config.yaml
d_expert: 32
moe_layers: [0, 1, 2, 3, 4, 5, 6, 7, 8, 9, 10, 11]
router_noise: 0.1
vocab_size: 8192
rope_fraction: 1.0
Below are experts of layer 4 (counted from 0) of a mixture-of-experts language model. Rows are named router (the router's row for the expert), up (a neuron's input weights, with its number), down (a neuron's output weights, with its number) and show model dimensions 0-127. Each number is 128 + 32 x the weight over its row's rms, rounded and kept within 0 to 255. Numbers have three digits each.
After each expert's rows: a language model's description of what the expert responds to; "comes after" lists some tokens at least twice as common just before its tokens as in all text. This comes from a sample of Wikipedia text that the model never trained on. Tokens count by the router's weight.

# expert 42
router:132089129176128093149156219147147163151109149105159142097116066158151141052128100153086043076156078161113169121161173127133133107149152084139124096180142136134147112159155149137107126102074174115119132154136138148157093150085094177149125139187141132077167096050159121126144134178107123224134113067123097146092122140138147101169163136117117119147115140134128131113117150078124176105070
up0:123153105149150166170176141148172082141156091143135116198134085197126138170080116118146126141085089160149153139154180178154157117088074123153158136144087164093096178112154133098174164167108127120133093100177083096150067153127166137173146140139096171021155123114102128059110098153121108132093202134139113152146109106141084174144135110153096118112067144132134158114151086145155143095115
down0:118164124144110140178117174103147152122091170153085122135144082144061190120111065151086114137118114167076131164134159193158122151085103102115143111172106146149060128106149134128151049137097127116109202125170165137175153164119136155086092167100179135185121135123088086121122154124108130127111093097154094137102063174070171104150103145138063164112122123067163112126121164164144106075135
up1:106117159147094145165082096155147034116118100127085109136187083093145139081102168129169160143159129125079094109085094168121113117150158105120144090151072130148136177089195098135144176143071158173158078145089095129152103140121089157158191114073126177131129115107136118116123131086119103154169165168147141165174115076131123141159111055106132135114123153142154089121184163160073169176143
down1:167152118158144148133187164080125108132131107164138065125148145080121155102154055141111099201110057051112092146077139084098110129144126124090144075090134154128150120117111198046119119139122144180107164126162112135114093106127068093141092139117119108183160098142134122159087132153129187152090076158093169138140132134155159071139132163157092138104095138113146097136079094189093138094152
up2:123099109099116106117069153160170100067162105164158083180114067147137156175148112129188119060144138133117171130124068124137145120144085092101113110145125112099136150077141103127083095099069102177161128050120126139122112156087194170137156195165154124123127162107072081136080157085146135111163139144096135173134184135160146123107091181145134157134136104150112158115141099215127127091099
down2:122126131108176135138151140066178155127115198166129127152162143096163149131087127142130137116115054136164184114137090128160097157148174128156125137085122157119098091100174165103170096173194103144105164121102155083178069112108125120072126152161135169127158111136083101146122128110109130077106186161136131095188152121187160130098139146126085077151198127172086137158138077133139121164217
It responds to: Names and table cells. Common first names (John, George), "He was", empty cells in election tables, and the first Cyrillic byte in Russian name glosses.
comes after: "\n", " (", "\n\n", " |  | ", ",", "\" ("

# expert 38
router:095150150169132131106136137145114123135146156061116105159131118113088099138161165093064064116078113122110078097106148047052145121154136157135090166127171178075100176150124203147130133142158156128154140164124116180133139116101038137154145163080124092089094133103130114121075161147095146120160094113092158125122097145102187180151135075164184183120126117114105113158149138149083093107160
up0:214120095130094141105127185138106093164161058173109091158124138157135115114096174066167120150133142165150136088150148110134144118102125094133054148142154080127107163112146123109127148080171082083125101119108126099106053128078086184089124159152119079074155096121094110138135128198109183175164193109097096102160138110141192161074107138132166136115115144126112094146161124126098161157164
down0:121135125109128100073081147161131069156158078114204156144108103085070112101082110156050085104155134105110145138135065077041099148092144142127133169081085179138174108097145119040143149118149151142137129148124162159120138135128112131172072119127121127107095120142145116145159105094103173154091099097122109103127120094102105209103115151189140169143160097125192155093107105106128172135119
up1:171125132094104114154096173134148101111108111137119101104080116073190069134092146094165138118154149092113113140057088114117108143122079120107086140131167169106066148072189166082158190144067140130144150119112077132137154132156171136185123135136139162114133192121108135042120109142190138148134091141192193130148098095168137191137163094118099133141140140143092155146167084148102088104133
down1:122158128129156154088169110099116155037152117135060129083157181115175095110123148195136120111142130141107124072122128227143195103120127162124153148182077109171114160122124131132178113144185156137103091093142088145136179136185059154114151121099120129128144080155124132124123152137154119103169156045129078106083142103167107167086111137144143118133177161142149103070110123107162106134085
up2:091147122164130232160085114080148077125107155120206093116128100138129122139125138098071090132162090141120151133153044128130176197114117182170113154134143142137130154185155134131159133168087163206142159088118140155085113091099132090171117163101149175186122114136122118149131138170141124102117132113119118101142090060157143165110124047144192136107145137176154161131141134158137119108092
down2:166096144067132154180086138161104158088077146146139131142156110189133119167100077111099177158200117122121135146170113067168145145133150166133083179158102129163118124142161178173126069127142180120148152159123120122131151105145146148186143181199150147172146095113101160141170113155104155085124135094125143200178143095112119152120092186112109059174102078153123148112158108153101070120115
It responds to: Mixed fragments and connectives. Sentence-initial connectives like As, At the and In addition, infobox labels such as Time zone, and word middles like up-ris-ing.
comes after: "\n", " an", " in", " In", " to", " out"

# expert 43
router:205092155098105099106127118073114130158140207163164147161145095071113084142075062102119085081195132113108117134115173117161152093142135110101085150166183131137054129121140118154160125132114097176160115164116162107118138105111075154121121119144130138107141075130100162142121095100175074175089111111137094132142146147164182128133145124184185112128095210109135113105099151127172146149061
up0:141124143126125118082165072071079134102076136144141088169152125145174150161088150102145103120164160156065118165099146149125150068134170132107084084134135078137064109136136099054196177102091153181114079123091111137148072133130146128137081132130171148125082136173156151099146119108173135097104141123148071153165133153090161159116164144087154074098062202112166089135121143124135145116089
down0:141085117146142098108114116142140108137135151154117145126205155069162146119128150143140124098076093163105118115135080055116152045101115154174125121126175150114112156164105159122150157111138158153147150197060128163134181112098154099113114069146123123166130106101203099176106155141133122109095136101098106117092132042143155116093138117066146139190057153062099125156154110071120176147139
up1:129157128141158130128126100125138105158106085176139139153110139119107141128057132119187137112151100076159183140130101054136130142140084091148102154104178187200093105144119092107163144148143160191121130121129117197104068144162129126156100198150107114122195132098102140116116087159176150127128149146175130059118112115164178160136098097160109143095097142142207140089178155142158178124195
down1:160108171117132142159131111117156145098147123140104212124145152167120109154154131123099136105126134134126140135166121145130152167098184138068114094194178144185141071190081047135104135134131154099150093170106189150123102142144139166105102197092078080096191092117121174113148147083062134137150110117164123068095113141114105126145149155121174165176081117153144075147136119193140154105168
up2:131135091143079090159104107122148141096117111139214096131154110127149139145102149145124105111188111166083087137207154133143126158152198116069168135083112123076176113151107145139118126086094138159062084097175164173091072109103134106137145129168079141097124115139148107145094124113171072148085154172091062106126132083184153100088142097121114133074138144152163093179131130099109121104195
down2:108053103145123101114107146100129189110147132117129181183162102085115128061132190154142076125113131162150101120114155136193095079100167074136120140083151108110200180159071065090116142108117120136115117090088129129063197152103150088171125100162174131107076140143128111120159097173112067119112114143161116150133150125180135115119119146127143089133099084118143150082174103094155064106154
It responds to: Proper-name fragments. Pieces of proper names and country names in credits, tables and track lists, such as B-ella, Kenn-edy, H-ere-ford, Germany, Poland.
comes after: " B", " H", " K", "B", " | K", "1"

# expert 57
router:158120126172129170103153074201134158107158151135063109169161109178107084205099107127106120106143151109148162144115153112116129161137235099112144162157126155112061135164065174166152150158160116163109117175145135196157111151122136140134092147153086119114175139130106135090143120158187146132139131090137148111088080140145144117098133101140100135141110143131146057191135121167056083079140
up0:103199082123133072139106171103162105109172165156145119146117122145154125134086171172149096119058152107152180122167107141105135125116143128178138102143104127094119123126096162151103141197138074127194108149115156081147163134142127153173074143131122139134139110090042134153159122175164131154165155147159106170142099147146194108124161086184145125111080115105046189179141114072137113074135
down0:141153121217096126171137128168150102117196151071111158138122073154091171164166108122128176090130100102160137134092099172105200169142120151211152088165169108115109096101102090138112075175098136118105100097126162162107182130109088172118108102110077132126167146124104152140164155069129115075079108140169096161153134078140163151139133132110144144187125089067126128116132124085109140081154
up1:149127115143100161163143083165112166083142160180160106084155137159212137109127104127120123055168104102147100126164164076142110142112173070074140144160129141065128192130152138179155169157108113177154160131102104134086107142116131071134100075111133154147149138115141112141059085119159138143072088126104123114143192176075108108136163166163163107107150172171179150176080116160139130098146
down1:094180152113158080128141113137176072147185079153167160124139097057105094141119143100109137138077151123170126144105101103128111144180082180133182178100083158115118107108110143100110130113134121127105102138179114114131134146103103131126103145158158145123110198133157124146118174043147161167140115183073099105146090091177102083133076142179158138089184197090109146159151140210153137109112
up2:205133167137090097148135117097108165128096077143127141144127112089137133155084177116138100138154107070126127058094117105097137148125122114158095161110131042101093189158102116106174132124091105124137081111099109144101123149136106143157106111122102106139136120156117081091196123125085146166159107080115143135160211098132082075150155138129066116160140124160171121202199089179123051128146
down2:129156116134131113078131185194142161125165076122141096133121091148152058111116182073092102108204133106087092088149144125157074092083144102062083119176105129122137135130114141117136173108078148107133158133167103075131093084121026125136190159177119101188085153106147095129132101100087144110127176140131137131083102133115138122114065122160083090061145148134118104136143104150124107133146
It responds to: Ordinals, list markers, compass words. Ordinal endings th, nd, rd, list dashes and taxobox items like - Phylum, direction words South, Central, Northern, and nd in Under after U.
comes after: "\n", " U", " N", " M", " E", "U"

# expert 33
router:165104144169105174113095153101144061147100133142072040062195141095085118115117155124107151136144133106104138144171125145140157114120096161147138130166108131174152118136117142128141131113219114146125105118131175086140071144131188118154133121118144121132138162147144139103125153077178035083154145154082092100117124053074109137100106179110146098144130089095128171107119110082174172079175
up3:149119174171103127154152126080151105099121107094086052122165094150179158118136122090142110176161133145173076123115171093100154116113134092152092143120126160118149095090122129139160145134119097135159090118167114127096125079144125120134097148152166141135140101192174124182097173102170094153137138106101079091129159140175171128135138069109169074082087023184123211125152142091164162111164
down3:113108112113149132128109122145161066191156124090158132137113133112190160110130082091104176078143124178178145142078134159155077091063150130149134171133112226103137129132096121106100039108091125145130149184124130102135136134094133124087123153123128114180182100129109090114164115102165104083098143142159151165125075100099154083158138128078137079052108100132173136104127065096101139133181
up4:137088122108116164107134130125120097103086143121105095026120099144142153086130139089132158132138104158155138114139138091146119168147113165164189146164177129112087123094123143157153100095100160136189133184128162177115144130154120116154147206145199130081129076129158116087130086084166137154159153144059152080102143121131157163151106126068156103150061149084165067086167111098158074172148
down4:118086147130072134140165135108122148144107165141144124083085105083161106110116163099121143099125134066170117135143117150102090116139142163168157150165101140111066085146128158127127076160151135097076161106152090150148128155119149186101160133117119078088152186120116179200158079165155162169058121073095129185154076121137107132160145157091145085139152098179100147103174100092134038121180
up5:114151092088091126130139122072089115107089093115168085102172140111051146124122063110097114153064163130116101115151149097121196154106136088160130113137069141152178097097155093122158170147099105048151129089087084081119148156115137151156120157088121145111142138138161205142080121136072121133148124099205113101180093104110181151150161119069162087120165136092082100116106158106120139113150
down5:096144145098173057149166127091172100152140104145110123088129170064139132127092150172070096146095109107177133185090115136193141104153157094152180096113160118112112078163187118160111124106108134114090141135169121133141150169082124098101121116077153138120148141128148079223181086092095095118161097176138163072123118127170153119101071123151138162096109100203121080127143124123145124074101
It responds to: Inner pieces, infobox lines. The piece un inside words (adjunct, rerun, Strunz), plus line breaks, numbers and units in infoboxes and results tables.
comes after: " |", "1", "r", "°", " |  |", "n"

# expert 17
router:154209161123117131078098080102118170152098112149172144148036114110087125098148211120163092152100141120107112178154125129115147123119157098112108140160149060157187093122089152120124162105155084157139068094141183107135077117076120099129184117145152173149190122196105132124132162113088100116076132177091122122126131125146147110122106168067112141114104160115094104125138177135135138068177
up3:044127154136098072135159168120092194093158120136123106126116111135171138115124178187129154124154125125169134132071139130165193139131123119131079175115131124128179130134171119090133163094127116146124124168127151102101184155147148164149098115138178126048178135156151059124156137157184146063150120080129118158078061107179135156164106145101095143159104090147148174140160120122085179106196
down3:102102101112106089076190165068109079094130110161143108156194133111170128115164134099157082165073178136119155137143165178168202101090136131162204125150095107093100128147140103117141099143133163098133093133097127137165147176104143096130157157113108132194078115085147111135109114080145145114178123143092174144134189145140079100131139170117136059107169065104083124142081134141105094096163
up4:144117124101153130112190142100117179162127116133136131120119128210151191071110177089094139106165108091137095127144093116072150118045161073149151100135087065148127109120088095152140128092110102142158118207161071059138157091148116159119152052174139141121152082141132135117183077122140150151121107162121152144117147170151147092137121117138076127120109212089117118134158122183117093147101
down4:167157156143212115112128095128098090103143150200101131098090158116145088114129172109129190135134138184110176090110117089094127190148176141118111139169102133109168133148169130156188139104121076142126114180151120124144122089095119163079168149098047132117171155142171144127150144155151135137113072128078104154112098192194131091132114126132094155158085109146147107074103161139164170166055
up5:134165133079100145118154114115124122118089154171171100167110149166102146109116106144127139128171100193080137143116073148098068109152152062115191190133145125148197140182113141124123194136177171156120105128132116110145042131159154143155141144111117089122093118085177130123124110168178068131130123158145126094146102117149110084118095189113124176140169096185175106174100092189171085100119
down5:162126156040099149123216117123114081076135216078194185081091126098092162134110110158087128071144137104124120166154183114136189139131156098118075135181146169124138089108107133151027113107101139098143143126125130151131147095125164090140142126148114137124117133142128142091157116101135139165183140169177145161107093148097084137178118135164092147144125113091107109140167117171136119116072
It responds to: Table row breaks. Line breaks ending table rows, especially after track durations, plus pipe separators and infobox field labels like Country:, Clade:, Spouse.
comes after: " |", " |  |", "h", "j", "k", "r"

# expert 39
router:124145180119078118140113119173139125129107162118100161163071090103120115093111088110162162111133163131123102205116127107134114098137159121117124149115150082136127084134123142071066203085164127100114164106195101157119122103072082088083098013129158146192111091100092163109152153183090152135156174121143105080186119167109110117098108106162093088129116109080136123133091150154106158132149
up2:102195163181056120139071084132124093100095103117165117135114125134164112185102132166140167100132153179101123159096108058089099161152120143159141172142115121069114067184086150117142147165090086147141132153085105137140173087124134132142119118125113156143142089117138099105083094106101118129122218136168073093161160146124135073135110149124093106111173159199210145148171131106127094096133
down2:150115105105098098165144108115123167123135119148085139154069123055115042146076096106077143145099183067154133149150084139122071145155104148129117255146120102098159124153123138140152127115108099168159148163150077122113114131140073131119177122103115112157136133102110159147131209133122067189127186133099160115167161139113121093090128116118095150130167128067114125098144117132113141059142
up3:064156139138114140082144102082141123185121136180078094160133113143118140109088139205160206195156104157098074127148118065130117128101081145176127122125116174087138138071085096201149145114175189117120162118116179099140149087170081137162134140124136162111106137137115095139123152112122159136120200143145162086151138132108132163106086137107147103101142123055169119097158085157138097165178
down3:112160142063155115128185081226152121154203106172114113123139079119136075184156121139093058174091111130174113095111154130156117104055111118100127101140120127143134148182166160123118181137135106147122145119177133135200122126077110123144119137124124120162176176100134127110146138118169119174100166163091155167102105095013106142175083120134114108162138125155093134133125144147111144130166
up4:096154095057130180155122119093118184127102146083147099195148107113124111069150127098108183158162102105110125155157113105074148125137152107078116132170123113130120147146182142162083105074091093136170088074134115111058157080115158132127152156145110117136145126161099129126152128120112119116166159082113127144138178113092193105104104107124174027096145158158161073165152189145147179155181
down4:102127152096175160131153212138067143122122125084080163218109092109108084138099097209143116137144141141077109151073173135181109130066094177111166101153137211143167126163165118115118124090158154153136131112214117131119108075126083108086169098095086074128113155086142122081150115152104151165105157112151142122147136107134097116136109132140160148128108094151117156159159119127105191137140
It responds to: Numbers, counts, endings. Leading digits of years and dates (2 in 2024), number words two and three, table divider rows, and the endings ary and ow in vary, vowed.
comes after: " ", " | ", ", ", ".", "| ", "v"

# expert 1
router:111070114118201090169086108154149126097115167112182141139136153105081135130079110153129092070119171141044091124080158112105156088127096115094142112126156117110158150136143097144166128126085127166114163172094118164134150101209132158164109102125138137141088078098089137129099153103154172148136184134135088034113173076130138151094059132146135101124160139107179147090158137077070137128154
up2:149114112097153198147111148059145097127082071154141150145144216122099113151073046102131158087125165135135080096209172125115112101140095135072157136137123121087077152178135158120107103152120159064129137141181142175119123116108161186175085147099106178118129136102130138166124142134148151183154131083119179091145146181122127098115134171116176144089088132131129160124140200123109144134122
down2:183089133112117114115160115076118123139102134159072124176137175136131126090128154189114106147081126103047153140136160167181177162153131140105186157175132135066128135118186120111122083140158173147143109130176142171138165107142193114113117146078109131104120182099153118104162080165101147120087150155139130075076144182179098123115161178120161123171129107157118079111133202154153093110193
up3:108160135131147120152106174127118136082125152112140135149136150170149134114160177122113148188157166140115084109077116101114150134089131109119125152109135182077206163054192109065116149111157127103184103130125119109092108112128071094074070148096117156139113147094097122075132123117089166171155154087128084117194171084145105126084133146147123121166101192083114111087209157113133198147107
down3:089136137116159116125115110135105142079132160179070141141089118114132082096151155144087107078114159152128129140063097134102116160162076099087132136124146137168080134162074146150127114130101123050107165160134133136142047158054061110081107088112143093090101059116151149124104075172161124101129117053128150183138135143124109134090138139142138167099081159134089086160163061114116113094073
up4:173113165154199165156145083169165150141124084117090090116120138077171189113076088156170110140142084104128124143118135128123135113044127117192183107145102145144172146145149124156140157124122142110189196085100136067096127172153127126070142117109183106148124127188112131115146140161091079079091161134139107170123111129126205166128113076092123113141149189142140145108151108139078118148181
down4:076204168153095215180152110116133123130163126065108082151115094114093147195110123107093118132171144155099060147133217105162112108126144109151129106119098158134114131150171142120070102098090156154113162127151092124135105096136132141191127142143127087145152122156171143167087120098112148143126109036090174092064120097122130147147158187156096106153129103165136109105120110121107199098144
It responds to: Mid-word verb pieces. Word-internal pieces and suffixes, especially -ing, inside verbs and names, such as fall-ing, sw-ing, D-esc-ription, accomp-any-ing.
comes after: " d", " D", " W", " F", " f", " w"

# expert 14
router:168146133162109137125098035104122143172127130130097157157134111170095126119108149115113156088154143080154069101135174031129107126135092141116112195129216106167125132167128131128147151116173169151131084114100170135112105091107069132183070124166101154121159089140113085100149082076153146210105165144096126133128140175122154095094120111120115143073126156129119101114141179158112180084090
up0:124140146156044118137142079076079109144189130152148097181110146117128162144132179158159069106098115140139159171114125126084110143106106166130083148152173187057099076155131105145141095169171152140100111151146126178126191128069092140155089154200082131109113125105117188119083128147112199152102151140106127156154113121097120107104137140090139129110162194130081103115151131162116099081191
down0:112100098141099107129158145087103146181127107126130141117173099151146110140122177080093090124117184131157145203092106125099074185153133114084150138073097145146153106094168116133145071153110143085108100144121149162133182125102108143123164190179114130215154160146154187167143095165133093086082093139099109130121066132159110100144119102136176093102104139097102111219078161131090125101178
up1:124064152138171144091193116094160161054161188171150120113178133097130125151121109111163145104093177189096155119090155132121170090165145163077118168104159094091168171144120168107132101170080126087114077164079127165108123081118148156112148168113125142075084126115173162088123049121175114130115161121098176080122116138167131082138126193127109094085140175156109100118140121126152116130102
down1:097094165161137098095128107128161086162146124084108126098126073121165107172096104157121132071220078084149121150072134132094185095194122117094142103020157073109167093140183176113134123108115162150112106177144159104124152145139131135135093144086129106094165114076130112130150088106094069152151104143112126123074146107105164119120166153130142122080134143087134098126157135090129105042117
up2:106148117142140114095107099126134137106122117106148166151152141158079132110108094143137172081140152175131131157146092126124171134157171102130117137099169130057095075147129178193092110134123139163093166158138114199172025139162080135133117196068077146078145121125103105128110102133180100164093151105144132117211058106155106095174119165126110132146068134124142099138126166172147070109097
down2:084160125120103097133078162104155112107121163096093158149123085159148064062118121167176156151093124124177158111103085119125103189123108118122110204175150116116210109147106124122126087080123097155126110112142128091089084109117114151167140103069100091095090125142172095106149078163092106172079128086106136134118130115127134128206120129151057096098089061117153117074175131122130175132170
It responds to: Surname and place fragments. Middle word pieces of proper names after an initial capital like K, M or B, such as K-eel-er, M-ow-bray, K-el-antan.
comes after: " K", " M", " B", " | K", ", K", " | M"

# expert 60
router:123135139144148148098106123111170141102134126138098143156071094127124107142084130067112136132133105083109142109193133192126094118161139071201169076120217105105177186142185135091094120119148137163175111145122179120112150087121114101195156138178106142107137150100140055143154114136113151130136130164179143096161168083086092080154112127052081083083113135181095125100133131096105147137104
up3:139199171156090163117150131147145193113176050183129086084127086141136144095150119139139112119141136156134147130169105136183163114173158155140128124105130082136151121105148136101125211111187151170136156106122136119116097164008179160087132093177149119123146068152095157148153150121096169159133122111047108106155151123154100128138133181122194099102127127140104068111153117152111139106131
down3:111134148178138136122168189137158131084177154104202139172171079138102095158123137189143061142100137131109142122067155122137163162121148075121112152085089127183128140099114124067130128110166090089097046106078128155172101112149155189121088095080120128143106122105148093085118172167142126098046092087087127168104098102161159120108160116149082127170095154110151134133163114156159153156124
up4:102138092123104117119042077095149073106053115197114119102049108139146161171145123138119080131098180116107069082154133089130150149119109124114099106135177130107106109109110132136151132121082140098153101071129149126099183154138138094110165199109153129113117133074148141126123141138107120122147125126150132119119207074114105055117153185106114112099171105137104115108197096037106131095158
down4:138142134129145116098133214147071115190104117135049112085149126075191089101122116142145142147090113152095145165120111172107116092090115173071118100133121102144142150150146111081137122100158118124114102141092081133094074134153078099043137154135058143081144157111153115098150167072141064104142168189131122085169135152075130121075173139137145089162144127125149128090140090099191117146118
up5:128138121156088146183134115085135120168141111171142101170166132192112147153119072132163109038089171093125094095102105124065118135133181120180092134189152132114124189127144142073087137135131127119123141120183184123197058173135162134141108091121085117153179125109092138119169078171126153144122128125117112104128117140160208125106111166131100143126114048160128130098199118098163127154127
down5:122212123169153105169154098172104082153109127158158144115168196132125088133102156112174119137110175143111082156121128166124165101066075133151092142117157135176099103109147094106160099103166134160090111138108097155113095142122117107142164144150094161106168134124121165098165137109104129136100113095154126090153094187098152127139157190072122119110206059128153110105123188045096064104078
It responds to: Paragraph breaks, headings. Double line breaks between paragraphs or after titles, heading starts like ==E-ducation, and first letters of lead names.
comes after: ".", " =", "==", "\n\n", ")", " =="

# expert 3
router:141144115096090195131150101057157129114114133152112115096057180122103129139083166086175125197127083149093109132121136112104185173194156080123133156123138081078146177159183090092146115107146101121148208116116128137120108151182138132126135096141182134089133174157144126128171084099145145135155141167121108138112157117136137118175103110126123144123159106208164141184154080158209085135142
up0:137058149103150126145100097177191120139136064170095195108174131116159137200114137131135115113121157126145138159106170141070143117143121146126175137103150131063132090142132069161124145152133233116083172140108165172164100111115134151164105084186114127065139125118100192134148118097161175164062138084163101164125150127121120156101172135140136096135204170155127132145165134156112102131115
down0:155156098115100207081086163108099168071117186100082135113168144094090160120157094154089058137137140109127118096153143137133154161161111105150210129122113142113126173165126117075173107121217107127146151168170154125124111141070177137134139127063088138135107135119139118158141113208165114131153160063112153128161128120144121165172124062134111159187102125151119157079094130141174121138107
up1:094104102118106117153188108049136144116092131099103107151117091146115104081138105132096146148122119127174134148081148134102053124118148137067122109149126167122162084150147188111114151106072134141082132172081086155149146151173091089117096139107148161130129222122185184172125120128168160164143163063109109159105150167122146058159140131100124133076104092175123130114163120032142129147104
down1:121126143079120043147106097178142120119119084108124151104118115001103120065135101121116103162107102088110102142113145143074175114128176101093093177150098136113127098137150163173117092122140157142171157167202116105123148131066059120130168088148151143175094135142125095146117112077136108103171067154148110082161140143117144121185151128162098160164122112120184118118115078126157147122077
up2:150107081123155130160145133107156153098116099091134069127120110124124131100176136161127179139153033104120107184164069098144071118105068113133147167145200158158169126065174161125136163081157106109130144114149160118147095173116110172164105106102086109112133137130101145127180147089118174152135114115113132167090153165092200094126153092067112073098148114171082181140147131103091124068101
down2:151166113102093135136083086142151157136119130153072125149099123106141145068137148133133074080061173151223197125163088115098118145145136139100117133108127176116121130119130127029177125094079171159054149159144146179093096122169102124121165155150135152147146134079099143094142161122109110147091114150071155121076160126084109148134078082119172177128082135119172132136162100179145127107093
It responds to: Section breaks and headers. Paragraph breaks before wiki section headings like ==See also== or ==History==, plus infobox titles such as Scientific classification and Personal details.
comes after: ".", "\n\n", "==", " ==", "===", " National Register"

# expert 40
router:100130153152129134111096128134169081154119109145132188191105205089133099125114173155091065154110105127078159117098120157152089120101124088156154066129176151113141141144131112154135069118122066087100059084095101107156043096101112135097165145092074128117133105124132142135054132134186056119133083141159170184158109127109078081127130110066140118108168126116117095133142121144105144150166
up0:095116123129073106116110114101136047112100164146130089140087090097122149171094201178139123091183158142118174096111173175118146146159084170142135129085183117110161095127096117097129107098098116155112135113111135076207113069076144181117098136162145178103093130081125162055118098171115116159193091073127161167107136119095125108134102145074135049108116157168124130127128145140098145124127
down0:149144126130175146089144137139171088150159097130178123092135127117096089117164136160123091130106104132122147189078077169121141074118195133171114121108157182162150119150118137115154166113123171160130157147120082102181128182165146119132124073087129122119146149146188123164093135121170138045135085127113139114122070118120102083139146126155141144074153074071200070212131114124194094119084
up1:112121053091122118109119071096100112129137110206059079096070181093092122143114127095101130143109115044144126127168161132127095138126097093080121176177158149142109105119158118091152120129146129119147113116106150102182117135102134108155112127087166141128189109070079146164118052178186141188126114112129128139103164165133120118070126124096113154086147110150060114198154160107108173134104
down1:077104154119134085111178148109127067219123102101121147089114117117132160145153181185175119109137129106124150089163154105134160135158161117144153123146145128105140111127094132113130130149070148105113122160135210141149134129161129135186198083146161107075052115070107070221198112146133178099121155170127137062135163134149072154111143126085126142092116110111108144160170125082125147124129
up2:123128107144099167150111168135128122128098099108122147106163185112150099144093165140159119128128133000100125137079124092133115124144074125135121073138160115105140171186119105141100109194176151126205164103069115116164053141148110041146139162088144137061128173161120170068151136126137160155125127165174153095144099112124107159162162075120150135151126102127109137181138168103149131155136
down2:157102175096162187126098156148130136129118204152082149143135158162165125106127170107065141121148085122106099158115130105107128099188106142144132086134224153200117145136118100084112129161125093060144158130097126128139132141162125134100174121140065085112149088107142121132121165182111100108067139109154168091182097115144123188089107168145114177147145129142120161079125050136208135160141
It responds to: Dates and list connectors. Closing parentheses, year pieces like 2017, "medal –" in medal tables, Preceded/Succeeded by, and linking words such as from, by, with.
comes after: "2", "1", "–", " Silver", "8", ")"